config.yaml
hidden_size: 96
routed_scale: 1.0
balance_loss: 0.0147
router_noise: 0.3
vocab_size: 16384
norm: "rmsnorm"
norm_eps: 1e-05
tie_word_embeddings: false
beta1: 0.95
batch_tokens: 32768
dataset: "wikipedia_en"
Below are experts of layer 6 (counted from 0) of a mixture-of-experts language model. Rows are named router (the router's row for the expert), down (a neuron's output weights, with its number) and show model dimensions 0-95. Each number is 500 + 40 x the weight over its row's rms, rounded and kept within 0 to 999. Numbers have three digits each.
Before each expert's rows: a language model's description of what the expert responds to. This comes from a sample of Wikipedia text that the model never trained on.

# expert 7
It responds to: Head nouns closing names of schools, places and roads after at, in or the, such as College, River, Road, Park.
router:551467431412452499518460520505491450564535483527505464527493488557475536546436509531487451545518436450500484575435485542467561481584486515574444545442515470508547554498457531483557458492444485552469456517473562540418496477477518473495555489481514544543493502448523458504548554456504495487
down5:502562478515491501553461454570486500495481494546507549453494596506438459575479558465523567552525486534481517536526421453402487568471535501455496481450516497549448502477438546518533495523440537495515502521483513415532491461500541506504556569557521435496453517504468522508464443514516485424
down6:462462504444498504507490460522533488513478524520545487487438520552482444529398489492542475457422435520518481564518516485453541503476511522499495443461497439534482450506468527486465459534511501506518525461560452466492523426522546555551634478563462460567431473515525554500543562485521472562
down7:510474443523483464497514510547529611529518524507471520512494513459439515485472506457488541479554441430481480493504474547522526484462523503432540488540441493543482497483570517480558518536567496569528524499483544567553464529380508528485516477488502464548536491390415500527467500530448526426
down8:488421506525566416521536489494546552493478455446555482449466488514451485532511557433464444423574501525502477515486496512590432518467443496518488514498523501518540472454534477517503458542525456524547462562460538480473521457492457457499494492517492440525567530566510501538535481522501419390
down9:458571581492520542446558522494501548461493464474489436548516562487560496447474587449499495440526515487499550417511527548550441523562514491470535460499564541455554474580516476450448473518543487530486558482484453483519510499492484447499524512472533453485535521488507471412458505493561460570
down10:504497517586489479512473580461483466512512530551502509478417458542520546560466533498487536469563542566469445467490515537499461480496471412552488547505558478404533454460473472562524533552482569438536500477537577496520525536576455546445525511487484467457494558535505469492479523546492553488
down11:446478536517493421559518497476465495533478504514526523502530470539504512494475490509554531470529424425570487488518486536499528541513498509562456438467423461554541531488474554474512499542597565469495468485467414449518527510453585521530468508519485509555504483476493402545580552471528439545
down12:453542517556519508537531497451567518472544456583522563459512458505497472469485502520523383430506492587601548536514549443468464521601466472490489507478483420523495470460480547498504494439536448516551525522487501483552519478486528470472552506520481523509513460549466545573482483488508531551
down13:480491494365470584440468446474483454530514461535545483481503496487498453514523524525520496530459520419533524444548489420515497459587490478498553493491508589528523505486502540404564484466485575446505527505472535492445475446480495472469462458465504485542521529463505396511501527502506488540
down14:548406487527481508474575499510517469507489495494470503524444598467468541509511507552545542484522493479449554464517444528447515458490536576456543517433548595512530529447489544511552542493507482472483500486507467444556520510515617496457511443488492507434483454429550462491517523509456438461
down15:510517437518518472510581548497499415567479597517506502460485444585526498485522430477546524541519518463505522517499449437481445557566506519583494513484451428518512466511419503483486485478468542532473498554536398456512514442529506507488550480494523509554446508566459480494502483518520516572
down16:499464503485480517473579509432531466402550483474456571470503582556442524466475525554433460506458501456559469526548452475468460500508524459551510510501522455541506538477510491492493485462556480522502520492526537560535449472507484502491459561534571437580526487523492517486450568504476460614
down17:493454518518467464505485450560574543483435474559461521518498526466489481511414507458516489515528486541495533537507507439480455474501501568437493549549565495515560494503536507472477494480429536530424492474408523504407536534474505458526521407556495466466517562491515487429538462444462453561
down18:536476535451385568466426506500460501473385506524510493542538560461498482506492565532455547466509569474480499535465496495533467526499529495574502486494523562523481544510508531498534486542535557474516478405510418484552484476514481457488603526466523493530461442497480501530547528501497471581
down19:532585442608499427518518531545538526504505469462452515507464504468549538535450508481502494472552511483500519437542464555498537517543513494495456452482547462458485539515548523406445496428537478519462491456430463468536463514451478523494439513437514557498511565546452482413488492456473465552
down20:501530511514519590455484511386429456553540483403479491404523541496520533507533539530476459437477552454530526483517496485502493545519518443503524460580539446477477533465537494583534546548478537504541519495565521408514455476478474521555492494456500468493574476462498460516490521505455484519

# expert 26
It responds to: Abstract and geographic nouns ending a noun phrase after the, a or its, such as area, north, coast, history, manner, ways.
router:502437500469474539502496467418485531565581474518471472547475554473518549485490512529502465498505475575559494496536446500518518565529537448553475486511501431487455543516505448481571524475491458547496482472469567403458426466485552477547492515522472598570521475533528553525493538455440451508
down5:467531473502486503469447523412518524459528547550467525477480480519592426501405423489520496500452552462500545458545459500492455489523529472470496480569476539472467475517451498461458492590475429460528560479531541473510568494500452571471476539540493447511515459521501550535543589499531520544
down6:457491480462486517494509552525501458484549448480602489487524535440451506525600527517394489499455458445532538518492465492525496497427495495533507465502503477508488493496470498536501553483576483485486471439573487482517480505479501532467480538536523478429448494422592505485493555430521550384
down7:460450492521604523429580545464514543491527566528479501477563520461499444455531527528456543465481414523447523494493530472492496546535477443509501474460537513502591452511473498421592483376485542483533514530518491504475528512507531513484487464491527430505526481517537478434479538503452501548
down8:509489520484499494468539568442479501505494549430453467477517561490575498538500533435449505505557439518484494458535491486516494537498563527497466414510467484543558532542540486511500532432490432515495480586470497451396527522531491452488508450457485561554529539464496411494527534516446555578
down9:457541495464490508546498591452519487496478548460520542487528536516521519466521589511535501516507472531522466510545485512501507461463453502444532556467459503489455481582526550532617520498523485474482481529476560573510505573495542456563481486443475432548536478527569442585423550457523508513
down10:439448473492507476506486532484520527420501493507527481450454537507468511542461582584443389587495446541552538523518467443574525527481474499600520461543478501500503438485459443489528476519576473514489506514525543444492480491480485489475471498471464518530468499528542482432441541485435551457
down11:485476442494474499507519563521484410499579494559470467477487489493452582487514489465523541514523520479449459544500507482549470474462462449494514508513482459494512561515508435577548486545532552544576499453477534560529426535489397573473469440520503545461466561479474510482506569484480538423
down12:466553468466549453519559434549464550520475488510499543531501459482498511503480497541579514469505530473500527566503495547499553547440500517464516483608474455521492447647552441486471466462473491498421541478487464490515505507445496511512444513522476449526498563521471494572481465435479566468
down13:519428449425482511473465495529518474491526457482507478513471571516506555513460538548464495464514495556493477461505449515443555518539512457538511530634512528432518490574516471579474485492507520462544420448521532487488448480485535553485500478443518546510482472501471488494474556490505575374
down14:578530468522489554527490502533465486497545483513457519469465501570492514559485555494507491585553490575493440561447525506544545491476500479524483531522551496475486524434570466523429604426485535502594444503513494543455533519523580499497464453412500540533506512473527512530524489553455492462
down15:557572472549554419563462534574501484590516524493553505421470458467476524513534500509501551558515518447448450516446531514468489474464496520486463460467470459509548425471472560486521497463444523546459443523477506487517476537550463490475528551409536561449467508551528491556513451453508500471
down16:478482491497488479558489528483470480437509469543546472501530542483528409523478561469452458578420502535512451562460487495477507534421470490499501468537466508529520534511538414513551455474511478458488535495552520488513477571536565453509503634422495497503496491496493481547487528432419463451
down17:495442581463510496463542568420452521510496454522460568468576562422503539472567529538485430505421410510537472502466462476529481500456439507479515495465505500592520446538526465497509520482552533491460529510515560512450481508526545480549526483492522493437526536492517523528548466418550492489
down18:448528491466452436535531535582550362514510483511550479444474479436457458454542509423513462464542493477479523505466503482502492587473547467486485457508520535440505440492500537481427530515489532509498434517472490481569539512475398512452545516458528491475505538540502531494486455480479437451
down19:551448528489443464514448468566466453528478540439490515561470544479484485567519492539529504476514488494437495485538426485451508477485507532542572496567528546529444527432552499467490512564457548407558449461511493503496473488465459510556547487546525535542560500512474514489563461550487465606
down20:585505503572546532536456469559488503449519481493486488499379393552527542542520554466543541503542565530442541541463462482525516467448516500507487479496588517489476484472516467529493497475491576438541453476539497506551465487567503559531529498443474545468453533461461512493542454528515461476

# expert 41
It responds to: En dashes, decimal points, pipes and spaces between digits in score tables and date ranges, such as 2–1, 62.4%, 1942–46.
router:475558470516576460473557553447556480486463464460487524425509480482529513562516509457491500518593474444475614451527496490446483528445465461553590472574420550444497447538526549485477496483518474452478570490501503516531482422525512548472451473488511447504545509498541495494528480500495522520
down1:542522510447455510524521457577468500498520529558469515585515493518473481507467509513528488452533479553545452487550493480536481496531514560508449478447524504503511504482511514509432547505482512521482395437471473466522488502526509427464531523535514578449474551478491532512509549457481514691
down2:527523532541506442550522451545427465546479514433498445396478463512504529490489540510514512535512482493472475425548456474495511423481540502506479389549465447482480504470523480506549550427505556460451452542517501522452545530496501466549460561426457451511526463446442476492526481538454535535
down3:509482496505475453486430524512499482510580567505536470512539550493524516482452472516507417494477467502547538475558497470508487463542488567459437518434577556480540501453478425492462428510525548515434509497479477526486466572550477515468471558503503570533424531507521497485495559534476424609
down4:454469544511547521545498529530450362536520471501555479489552564530460490549463521490519454479419489458555513483453522515520480531455505520509513472504478544425477582463537504525472445449498521453500442492475488542508442506513525507585491535465463494413480554535483471498519471509515576410
down5:497504482486457407563431456562468512576470442457517554419433507539476596554517580540541519521487522516578417446483477514555448475472505478480489506481500469537510501451498505567553543508468553487527549522556494510550505472544492446552497496507490536475517464493497482472440541475496472455
down6:460515455514529528638535477545504474479463468502518453510486428467536471543458498482527613512514547512513530461547545471489523453457493499506534513477503473528526489529486451434496495499428481417475459489465472496556466477466501520506544518472480437441429515514481446582572529495566509423
down7:494466471492479487471561556487472490544540457528518512456477542507491541438540548526470540525482511500475501469444507523549487525470507492427530503544517453468537571458468553536477501525485505482489443569547478578547545499563486501503476532474519532464543459471534488452495502484537501297
down8:480467485494486532426488488407447549491542506447494476533553554444512481470506536558508543576442451556506457498537523443546548468449480446521486417555545511517582473472520523529513553542566437510471422500491522514492526499549512518454428487465516447487576546494533486529533472533510479537
down9:512552497492420484445420545480519443529521568513501478558558532501501463458500514419486416425444485511499460453557507481512437572516523519431489470555442493478465575453487491577537467527526479594531538500482502479485496511512532515511515441521469584479525514494530505435524452531474527502
down10:433549488433452520472504438488461517536548487499447477481466478488497500482475501531488559559485458418458517505473510483572487469486502591467448436509486555532448450547502593533424446507467458483468566480534508458542442480535518515482497509559460531516504433469557475517583526562463505533
down11:509523493523474552449548478500613494480523481452441507522433481506515516546488528465556432584468505510573493427576465506499534538484492584455568532468545502524515452488482550458473532494436487520504467463487535584529534498458574407472521509461491477500525511483532486519527481487466540423
down12:505497520462473517534449499507586551532540491509506516560544449541455528520522454475505453498536542532562454565446497540477502472455457534518472590591568500432489486469470486548450455537503541552524561475542478415571503517505496514558540515459492534576455499496467533473544454442457475482
down13:481515429467572423455542467506459478539477492524514543481374530488523494470492493505524499469388498478468512506504510451523531488440432468488508543514447471519504544519518497503509542403542546469487552538486510525519520387498546488460461443476454434543514514518570454437494501522479464526
down14:459482496532520347546432421472497462485491433483526494440491439468490535498463547476489485519460563518514502534537508527449462502489520468529498482553417542587483520507470543492528549515442523503509495509442515502488524515439541499510479568415521456447550427486471479565530520475521508466
down15:519507498507505417478620529521476497482481498453559523419473497501455510487499507524456561541501466495441480408488498539507511421519467541474478514486473513477504459508548493446503535540514510439499538569509543480493557524516536427480427519466473511481532563434592462562499475512459491399
down16:464512475535470453513528480461442453492487460465521514464507508525559484548551540525477549589529494471460496473485470469485491487495518444514514497538517520518494530510543493437511540484500525378499521604497529553441435478474507512536454501458559481499477469450576485507521491498502496325

# expert 17
It responds to: Common nouns for roles, bodies and activities, often before "of", such as command, Minister, subsidiary, son, member, chairman.
router:462495512503459489529483499410461502522459461464506548539538483520576507418526435541481471491522446506473451491524414467545513499488465449532438510488441503547548550479545478597504576492528446459543441507471475490497465466459492508447493500531573512534509475477540500549451536450491528386
down35:584449490531562507538525466468490529513514519506522526525474501494437544503446520465523565468528486541441524509541522468437514626512539455569519512606451444534514526571501510516487537526489483504562498495496488448499544507570471535412427555517516434509489463507510583533505540506504508516
down36:535576491482506517542501492528536478498490534506521526573459477532486463506441468510519473453576505594449489554518496455505482612500489474548460474555551520478477483468473474438465516532429443584521475481501516499536511464497596528538493505577474510453447405546488497521490535459555446518
down37:491435494446504451494588524485531474424517437530475494624522476536478470439515524488510580507528558496451509537491479488489471555548534532518518523485455436554535551527506494545514527508501465552446497478519460429528531481505481503568564533509572453483486465489586559518528571506509493438
down38:499481464461408537446435537518513439490450455590482535436552532549529525543500552531515476557445575545544541513460540492442560527544519499485543486510557438518517535507519511533438556477527558466493482455507486489478531465504548470505490537518411555486510448509541558528541434520466478491
down39:490533518532504589536489489505483454515462522374541508463482487530535497515507496461494419441471481469515493531473495492525518555498551482500517521523554536493456429521459565577472500573526498533437497497499509536437479529491472410496533448518479558542465468463460579490484439518500457613
down40:537467442610495429535526493549498463508475427427495475475449451586471568543462444487509450489454457478529521479494437464481488518427521520563455454470476501514544497442525494481546479481461527489494489473556517550461465464538502500537517501448500435536545477497477508483469489526513458626
down41:445505529420509549478481463423453516558497531501520553510459523486499533497495502505467466453436495495477499496451447476465477527522501462468525467581462506572550497565410469524612520533507550531533491575503505414476559493455571541546460478522527533530495533482509530503510478466496586439
down42:588541420507449579540536497509487466490430484544493511420543474509474463548470418454510568502523477472484607451494531473459529583536452507511487527536523504531498496448448485558496535511471614489527439500524465472510528504537509439528549487479501492542461529496549521502568504508496480463
down43:528523460563446460588517414513493541517541463453429457513527482554507506503439457510516555525573455497502541479489613516449495522452490417516521452513462437494512476455561508458502525435500501564558467524550440463542467533507508477482505547525532515490499436524532462548480528550529461486
down44:497439449432472447482529520524508488438462474540516492509525505500513520514486468540504477555464446543512524496569525518572535553492552517466464464432543542528531511478513525462432432418462453537379534505448480487466484468517452497456443486505520423563527553495510560505431485469541490558
down45:521430507439470421536510489504432552487531549516529486573561435509502535542478564519451469481499513446481510499479457515456562506557545489422463516526483401493453558482538482453511521522456471446499454479538438514429477482481576505574488530595492483514471531449505522545520547484511477520
down46:502509508472469447512627470503469466481516491502626495503492505516491499497506487584575537468482484482601545506523453535494564549524497494561502437486449448505511499542529538409526492456501534489516459501489381465525456480455557521484517524483508485559524538483547483526544560504530500514
down47:483534509528432491506455473553554520490509516478521530555546481586470505526479439502517533524472445531508521508490539488451598537494560437498449507557554536485471528481407414567456490498484456504459530422504428426596461487493511498483486553464471486475477512510499526558450523519499547547
down48:535551483486510523438507528485586477418509497467508542587532488470554426505512525501555476524506475518487508504520541533577456447517453532550435491469549507461462491546527485516415461478498522481504504460510549571468569493474478503528487480534506480464518532437428485411440551476488486606
down49:459466520404437549442518483411506522530528498529472537513527600474548470510578512555444400472500516491489473538537525476464471535463510437486518432517460494462481499450527476458526496542527495485551531522513571495511485492455565527546509485444486486533522505576465440497525397482478523521
down50:473510496545544521467485486532503569470493582444522463431512481524459508583501565551536470463483515493572530430552474544501516535518548465459431509516510515507509458628513530490476455444571523490462517495540486545499458495510522497560557470444436504412505524525461568500495517565487507527

# expert 37
It responds to: Space, opening bracket or dash placed just before a year or year range, as in King, Daniel (2002), (born 1998), 1870–1952.
router:487435476509476507560486460486577435444520469523510477445480430569539531546537523472465551458522575508498557532509520511436535536538458574508550571540493532515469452439433496453542519482552570469506539436538493541463511542480503527497515524443493474523485468562494512479513545455405523536
down5:469509487436491487515523470474421513534560468490492482525546560488438590425488547554538462483472482546481517492458480539485516483469538452452495504485500475516526511456460531541498499512437428531501429513531505389495415542466411508573483542488476503544477531515486451472447520579555528540
down6:502418518497566462568513530553502452458513496463542467498493551446542440516408550524454498446512483534528435447446529488457485454498510545519439498440455510440511508486508469535541562502544509587475498499496533480532452532557475485508486520466550548527475468497546467496452453437503450393
down7:451520526583475520485516455463529538519465473511480480517503479489450524539449526540529415549494558552525540476543472462546489569553538550472529495451595481515518469548498487512542461401536509444554439460505537533452504529500500585497566449495502516479500533494443517553443501474493558578
down8:456420552480478468477482491491471528449570498493488509488530519452468491534490557490468553470495495501533496522556466465490561536537501472457557513500464543495534507523480555454500510513493512479478444515503452483466526531488465578547447530501516492437491495480460558539540496423501572304
down9:419457554513486567529560457550443524549469479550499516496507463571453515460504524504480491471462583524535503492469480507472495502498545496470511531458473545469443567524511517471513477542516477440549469482566471496444475489564527539427423486537471507394509488472461407539461478522588488508
down10:491553531513542522503532598470468522543437544492516501474452581514508500429514456539530481464544510512458487490477480446467501513531570537483464526496524468423519474537591519554476507497491489526441488450501472481423477504496504460515432566505468482523526588537457466507565597555563512557
down11:504528478522498557471486456530529536494454515494634490514492504491520572474564547518518524547514519518521533492518502513448484490474482459539517565499483539383442484529555482500468599379557534494482453499528500490463512458442530568459481479477541538522557494483513523450434477474505447494
down12:487445521502520461434513567493502458586504548496471497442516574451491479455533455471498474448572484531451484511479439499545488398537512458441532536510551499461484496472528509504499580481467493483506559540503471503465477571472502487635498456476485507507536492499479451503516451532517519389
down13:491577567551537536466540460501478542532471502483478480508536440478476532519518569436493489476426578590482536457540471477523481540614533518526581531490489548434491493491537512484499499474607466479517508521462510527477524555473523567489505466542537484449588517485455503504438479527464489514
down14:447470527546435507502527461532529524571430479456491502418522524482519538542496477418500496483529551462508546514545527533517527552550544506457477545476543536444520480524450435421544429459511515450520440429487446488557485479504458552494532535509509561470530578481500468575434459471510529521
down15:435411562411423502532519576440526525435489508528481431482590525491545529534564552513486491505437505453498520503504487509494511498488437508504496533510499512516482493492512501465452456529526520511556505505469461503485512512536498520472488515428506518532477508478506525477487480481526498299
down16:590544481544519461433531449516510502509560469468517491514473539486491519447516513579469461462452516568544456525559519494520492453527614533528591510443507501445509525471551457523519516498506469466472513543497553491484486529525556453474520514538497499525514532493540501448487505538481423646
down17:541463450462468475487503534486458519455450529480420565498515564455404544507495436482488502516458470463513475499524489527522532466502513451549471448546467402587529495541545514469538510523530457549443440525453473454547526510446472464501510498532501496528530491513474583498586537473482494604
down18:414610498511474506374504555449520454542490469460488516439527492529509548489531513476563465464527492552480565545481451505417441540547478548511497527544429554506457441477562506557524493492491501518520560493578507437453446469504466526524463511503493474528548460505506536491510503490473535484
down19:545529513438437485457436520518485463536481456471468546504516517501509452427537523530502449435550477454460473552468529461572476492476478378471471503546484466511474499478487479516527505444470559459529525428536510424526474505404492472583575463510521528502526490531549555448438473472489482507
down20:521490438418477469481432497520593524472524511491509485554553561482483525570486530518534509515468509560574500520581484515509478501540476469517479544459568532503511511511467481526483505486514501485570400530488474450579534524521456498526654491521519582492437530489501512510519452466472489515

# expert 3
It responds to: Pipe separators and blank cells in numeric tables, especially election results with vote shares and swings, such as | ±0, %, −5.6.
router:491447514545517441482544531499440460475504466432545469464472480469545506448537470539556402492557479467487485481551544485429410419454546467546497477515458501543518477470569561506520507522509471489512458594479587486541503552509519494488496456450454481552558482488481567497498449459472487480
down1:488502505466599493482510434465472448490587616434532514448467465483494543495523467526407468563492498574515550480541491519453493453494518528497556444549490549483551497440467549542511445458468498508495487562589500488510547486506505502539498521510464483442498433539457528476465501534485451455
down2:484517394594491459459479522490494496515478468514482465470465463523529460520517439511580525472451491472500505508562499501533549519557544512497451568502469442622494508513556501502544541498521538545500476483536458530509608508473507475517613513494500532489445453496509563481556466570469517493
down3:533527544562591477608487501509537475544522507460541465466459453443473489535472520478541451538511521454481503427476466498478440484518525497468558508491497459494517467453558446524502548494494550438530495509534597536486530462523493471548498493473470486450510476550482434536482455527539540362
down4:529541548520516497546501510527468493502474509550459523553496529476470535546445495538508515535529513434456561511457496531471588489503555581564517488525462530490461572466521497451493523438545555496484524507496531413429445512449542473495512458518546513452488464453492513506485525557537383605
down5:520490513446520522509491508426479540499529537537483473485542577474559475515509528558510461470581485552480525494455461519516478462466557503497554511488466533385496480468467526555545524530442474482520507486513510465429396558483483501515492550474427515553500511443547511536448546556520506380
down6:446493517434563507500569445522524451493535475489513511534490490414494461510522512523480559555452512458469548532505555513460500526475473461503518548496436416550555573524482445485480475480488421533503522524458528507488530580455551501509474480538527482408523464537465478524406560438496493573
down7:462471468482482492562495492477425463475467521571467480473467485561547483450536584521526521500577481498450542483555499513596496454448558518547493460462493553430519513489544496522520590471474511464478500530494457476452425486518541426457448516576504530483449524474476442490486582525485537466
down8:550468455438510578540429516518523483519480575602461457476466467521477486498438474516554478492543532458477507535557498482487573498464550447505520482485521479526490485519459484471429499459511495508489577429509513493544477469512579504518553526603464476463487523502453503461455534480476443609
down9:453515443528487474560460468444574419536528603444477543491494505514459450491478499449491473511495457455551470472531518512557530558531478434566519495609412489532492472516496516510522555457516504475492545503517481547433463582460519539522455481539478458449522414490462520507518472479503511492
down10:521458471391523474450523549485554398555545543498534475509565532527459505497514569438514468493489492487474468540574519491574510542536479473498512513494468508532486494522473526533412451466595486486516496486507478447510506559465451512480520396478503463463463521490526470497504423439522506582
down11:482508567488543497523521458489456437462456512535470538503495461468530444487535537494469546481527552453432534452529503488517462481514484509542518460486393409479483470464522495435569512553534504492545550545489557495497566419527524486465456510549550443551537465460573475484459531503549458416
down12:523503492493447450538511472536537524491448504536460451496496506476530510491526461504594488446445536493521513540569560558488565494555495523489535527411579506495505530456491469474406501519509457525483516469403481490431510500473524527509465577500536475489452505502525480499511555625566475567
down13:542528495492457519481495495459475506434489495604441508503487491499439412460503479533463463575514480476477513442503475471530439539457484538492496481461472509502489422485496558461491520513475533446517462537501524508408444524484485497471422445466511470455506490426544470533587420485472506387
down14:468526455464475525485412469508532520458449472409458473390524482564488507464530585397487489545463569505488487513496539495420511493469438515514513450417514441541539575515503452509521555550499493531545522478538508466490531482517516498556516434518472450449542526486473503517446513501516532509
down15:481504534508496509505523532460463449501529479496476490418478474518491507471533450472394463522546484529511542460530528463488469424547564474543536439535471493489475445561461511526493525450515565495505469557502512524519477557494486567532516510467418535382488492578502509501506490529469523361
down16:555487492577572548498572453542507505491478518505438458458424490557472513452418445466510465533516500506506536524502528510498431526547567464426447577508499477501491444526524508422477456548496515459544555501492483449469454554484520478479485433434499495572490531484525472466484464477532493592

# expert 9
It responds to: Opening pieces of South Asian, Middle Eastern and Asian names and places, like Sh, Kh, Bh, Raj, Abu, Xi.
router:468527473473557551491536461513516435431470533517516437454467434549487513500476481470463457448440490451551502510486472487468502498494507435490409590408493503534530435507463459436562472484434452497548505500453528514557470466554511521459502490568501496424516503491500581532492535501449459450
down0:540497513490498486531516551499506416469546521453442493474485448488484540453487460483454517566571459507563451491476498500596486472495505470509503499446446545470467463465495398429467429501562525490492513507470519550560561481528489491427521478430445475553451457559448483525553462568492506524
down1:518433537489450456487474492469476523438458472497519480546484426433540506480511482456510524524544519519557498527466489496484451549531463485517554540445445596516461476505521574380490464497510518513513540491514465459513517508472462465539629510453490455586506519537483473515517529537573561532
down2:559495525497451481501431612517599432471483584487503483474433492484481435524483466430524465513568460496548526549467503472478448551506487453550516498517490534455449524503478527532474471562538504561515486489497415426492562460498479497499481483529510436575470453519564495475478461512482471535
down3:438447580452477499457517496473534497434442521494484448491469531455479442510549590493488433510450563468516525510451565539548463491464481455480505560451535533480524468474479539507517530540528444434527551563466599563478425500543507477533443532493541520553480521467534513551511466511477531538
down4:430506530511495540465478445486554490516529491492471584498504611444496495558493565518419477450501488501406528499532487487482542463443514539494491560562534510401513550466510521532453468479502461510485466527529602499500482534496504527488407446471456423440555502509489539487510536475502491526
down5:459435477433573507506464467446485522482539575484425500538535522529506549510486466593547485515528467496506504498486485577502489508485501585515478484512474514523508555507582409484436457427501494562405456493395511502508505469493467539476534526486444456556493521448461529495465498525524516543
down6:539520404548483531532491469491539475510526487617488525436519525625515496535450404496484527470487497492515509563536457509434527451538534507535435504552542469568486516524468498505527503455411483492493455458447472545482468522493492515509500504529525441557533530533559501525543527498507456427
down7:435586468496545472456411475542528411488486555512584461498460488570481470566531416474551541486529457509500507528552452524523519493490494465551544481548561487520533475509478437456498509535465491478540467453500463476612445483511526488492451500536498475429518501430523540529497540499527526464
down8:480461495468512472506494443491505464614588492470449523536489508443478529505504561537482528463484491509479550527485541553478506523521595519492522526502481549510543474463488495528561507489425489542466505494437572546416508500450513490479436490537518479432448543473539477378529498516442524572
down9:468478527409514580501506499469484538484582486536511505584433536478451495508397594508474495510503504510469505463564569516491481507463463537460497434569543515501516444516479495526545471484501479483495522512430581501471497555518517570462475497431477498549556535501535412438522520490496485539
down10:490519535477473598553474567522521510535537443499496507469489556481493502484512563493534535505500489455499443438468424442552565510520469494521489463435553440528549556508466462532510474490562471470481531495498515516526510537538474502523436450455455488516568538462439535450545369523563526477
down11:495517513514468490514504525523444514604425556552503549529470459507523485515531477447504536430489530491512497465474523461468463557513555375582455497495453532532477491532418538515479496507463506481518485494465502387526577533506446464533499505550484529445475488516538495473523492508496436599
down12:492512600525525483478396571479477459439435566511490461386552476484533492489537463494513497507492458504500486555448540520499440553523452453528546568496495459565486551527560467494507534513496511489492518532457531538484518535481468446512561535547466553506493572462485533542537477472483478584
down13:459539422500541478426535436456465528512539463500569441580500496474525466487498488517437493411485533472467457521558548440512458516556521417455470509436462479481497489475476579528515525497490473554547515541512564507499474551483485507403492462477584467492525483471497449498523532528515466572
down14:546489483464576498569461447463565480528507461565426500543535502501492497452533478502387360523521457470500484530533512559516541474474451492485510466542576464477495492468529417476482517501463466512487506501469514535514490405495450509442550508441469507467434532517434526496512506528516479509
down15:492457552495422513525527545481518500467451466491582497538506512524495492512497473529532485543510455539473408517512451454527475550413463451466487494522514505499518524553613528529467509523535466509489550471537464561430480475479525508540578477513535530609486464480476534470445452482507508616

# expert 4
It responds to: Final digits of years after 201/200, award and degree words like Award, Medal, Bachelor, and table cells in sports or election tables.
router:458481469466430544524462534482497536535452467521505555549502500486556521528561493577468405539545525468476433545542520483532490441500452484526460517486499473576498556415537478543443558465519427490525523468460464473455468515527463507463484482453549591480477535431504457466439513468491545464
down1:447521537548466439432517523504464537465558506520523505549506486519491571478494471594525460473442547497520493446475452521480487420540539523475471577548455570504505449511452529482499491467484545488512433469559439453493438515527537460528478522519518526478468543482567421572567452516446499452
down2:468485538480472456466513477497520536423474518455582428444537515494504484557488547490483575492491412475492466485563534561470494552538415459498538448534477476490516453516510542432486458476485556469489549466393473521544470456463493529464573506451504434489495567472467502497570463530521522505
down3:547452504507506501508555492487455506568520481489592541465523554492491490464475602551469471485475479412424474488514442555407511461453451512537466499495468554483490482533435454511490444502551489480502461511534525470497569562504450539531449482416513450463502440499486507524537554497587508500
down4:513501444510492481481609474515402570400494589481530454500484503455504489516573491522491513487514472392534467458501511480560493505527489433455554508447485495479465478474541471459519503463466460455436557537524569517498502593555469466497540474520542469499486501535505476508514444500503553451
down5:489527474449475583412520506446486478507483494543513454600566526476503459489505534519506558471567470465578547457507506549549455533514480483541571495499493488557453390489459457526448445580478525520494495471514440448483519522547483484490514515462575514488515500578479467538548501537541526491
down6:511595457467503452588480463514505508513441498543444513462444485549485487526428489479526545497536504486477520519538517496424506521505542484502518531561457519563501465553470512492548511493440493529502483464503497469448553496458467458478551502564500380490470514465537521435542544477482494643
down7:434440478537463519462506478490441506465532515504534477413493558401497569503526496542527534563462471505492464437468467449489486505439479445500563525544436517462500550469580537507520524491537538501439453488448517537484436478475564489557425494470463475526497471465567466522542507456481509424
down8:481500474468540498431532533469498532546514461500545522545509528536516486545521502507458462485500389536512459562540564560596466575524485499493527554496465485527488531447526556451462569479526492490515477488430507528453439487481505462523475483560541446629471530511549440503516514481515568470
down9:522547450509445464499532552531495488532465479538549510521583440572476461525454502529526557508482555498513486558583582528495478492519470551530443487472467416536485600475427534517487414434434502496527528504476489494514590479523519500503527519505527535429503553481465540489459509474489534552
down10:555414519428488528489605453454435503542487484416533499473490549450513533464521539523414471498491510463487484487458383546531492501506529420565444466513510514486529532458546519514557506470499499538515445508548531473480522492519447458553510509454551441472495476468510491468599489483497501512
down11:492459545504445538456474519501499519513482431465549487409559522451517473504530549553494488463506551490457465493511459503436588489517524549535573544432524538490543560445532511522512546451501572450517529466478501558570534485483559525496537513464467536450486533471472462481598419525448509516
down12:495524473545506490533501579595542438526444402510443475457481450542496554577516399416560451512467514456416511525485485502429536491501516508492439474476511481453514521521560440556510509541499444494475491538492437517479478506513465475503515522512437528513484531408473514463508486474503510469
down13:492489518467479483455513447531564415478496545456464471510503570530467527507527567536507483478507461604501460529469549550609459508518452465455515458441483465491424487375552510488486516569527528525504504535523546522481530532466532462525537459559493507484536464562512555478536510514477501444
down14:407519559480530488507448563506516524450471524432517495593494527522500423502454443462505487507514461472549446464473557499491515553524507560447500487512487506514427414593484446514472423525490548454481518470521426493519449492523525448451498476513539472520461574499534526451526507507559456454
down15:478480537460554523504531545448464547558556521552517536574504541463481436409497567526427513513507490533530538449545529490576448444470429473457478500510474506460454451490508546444524440453539540469485546578514520518508485577529535477476508518486540500439545543537467527436460503524477493551
down16:539530499503562544514512574498510520493499542526522531536496475556480518560489517463520412535465495556522493564546494481544425607503504505536493503523465501493517518578497523500483466518500450487545475494552431351493503487513508407520562531491476488532509572533519523495472578483520466570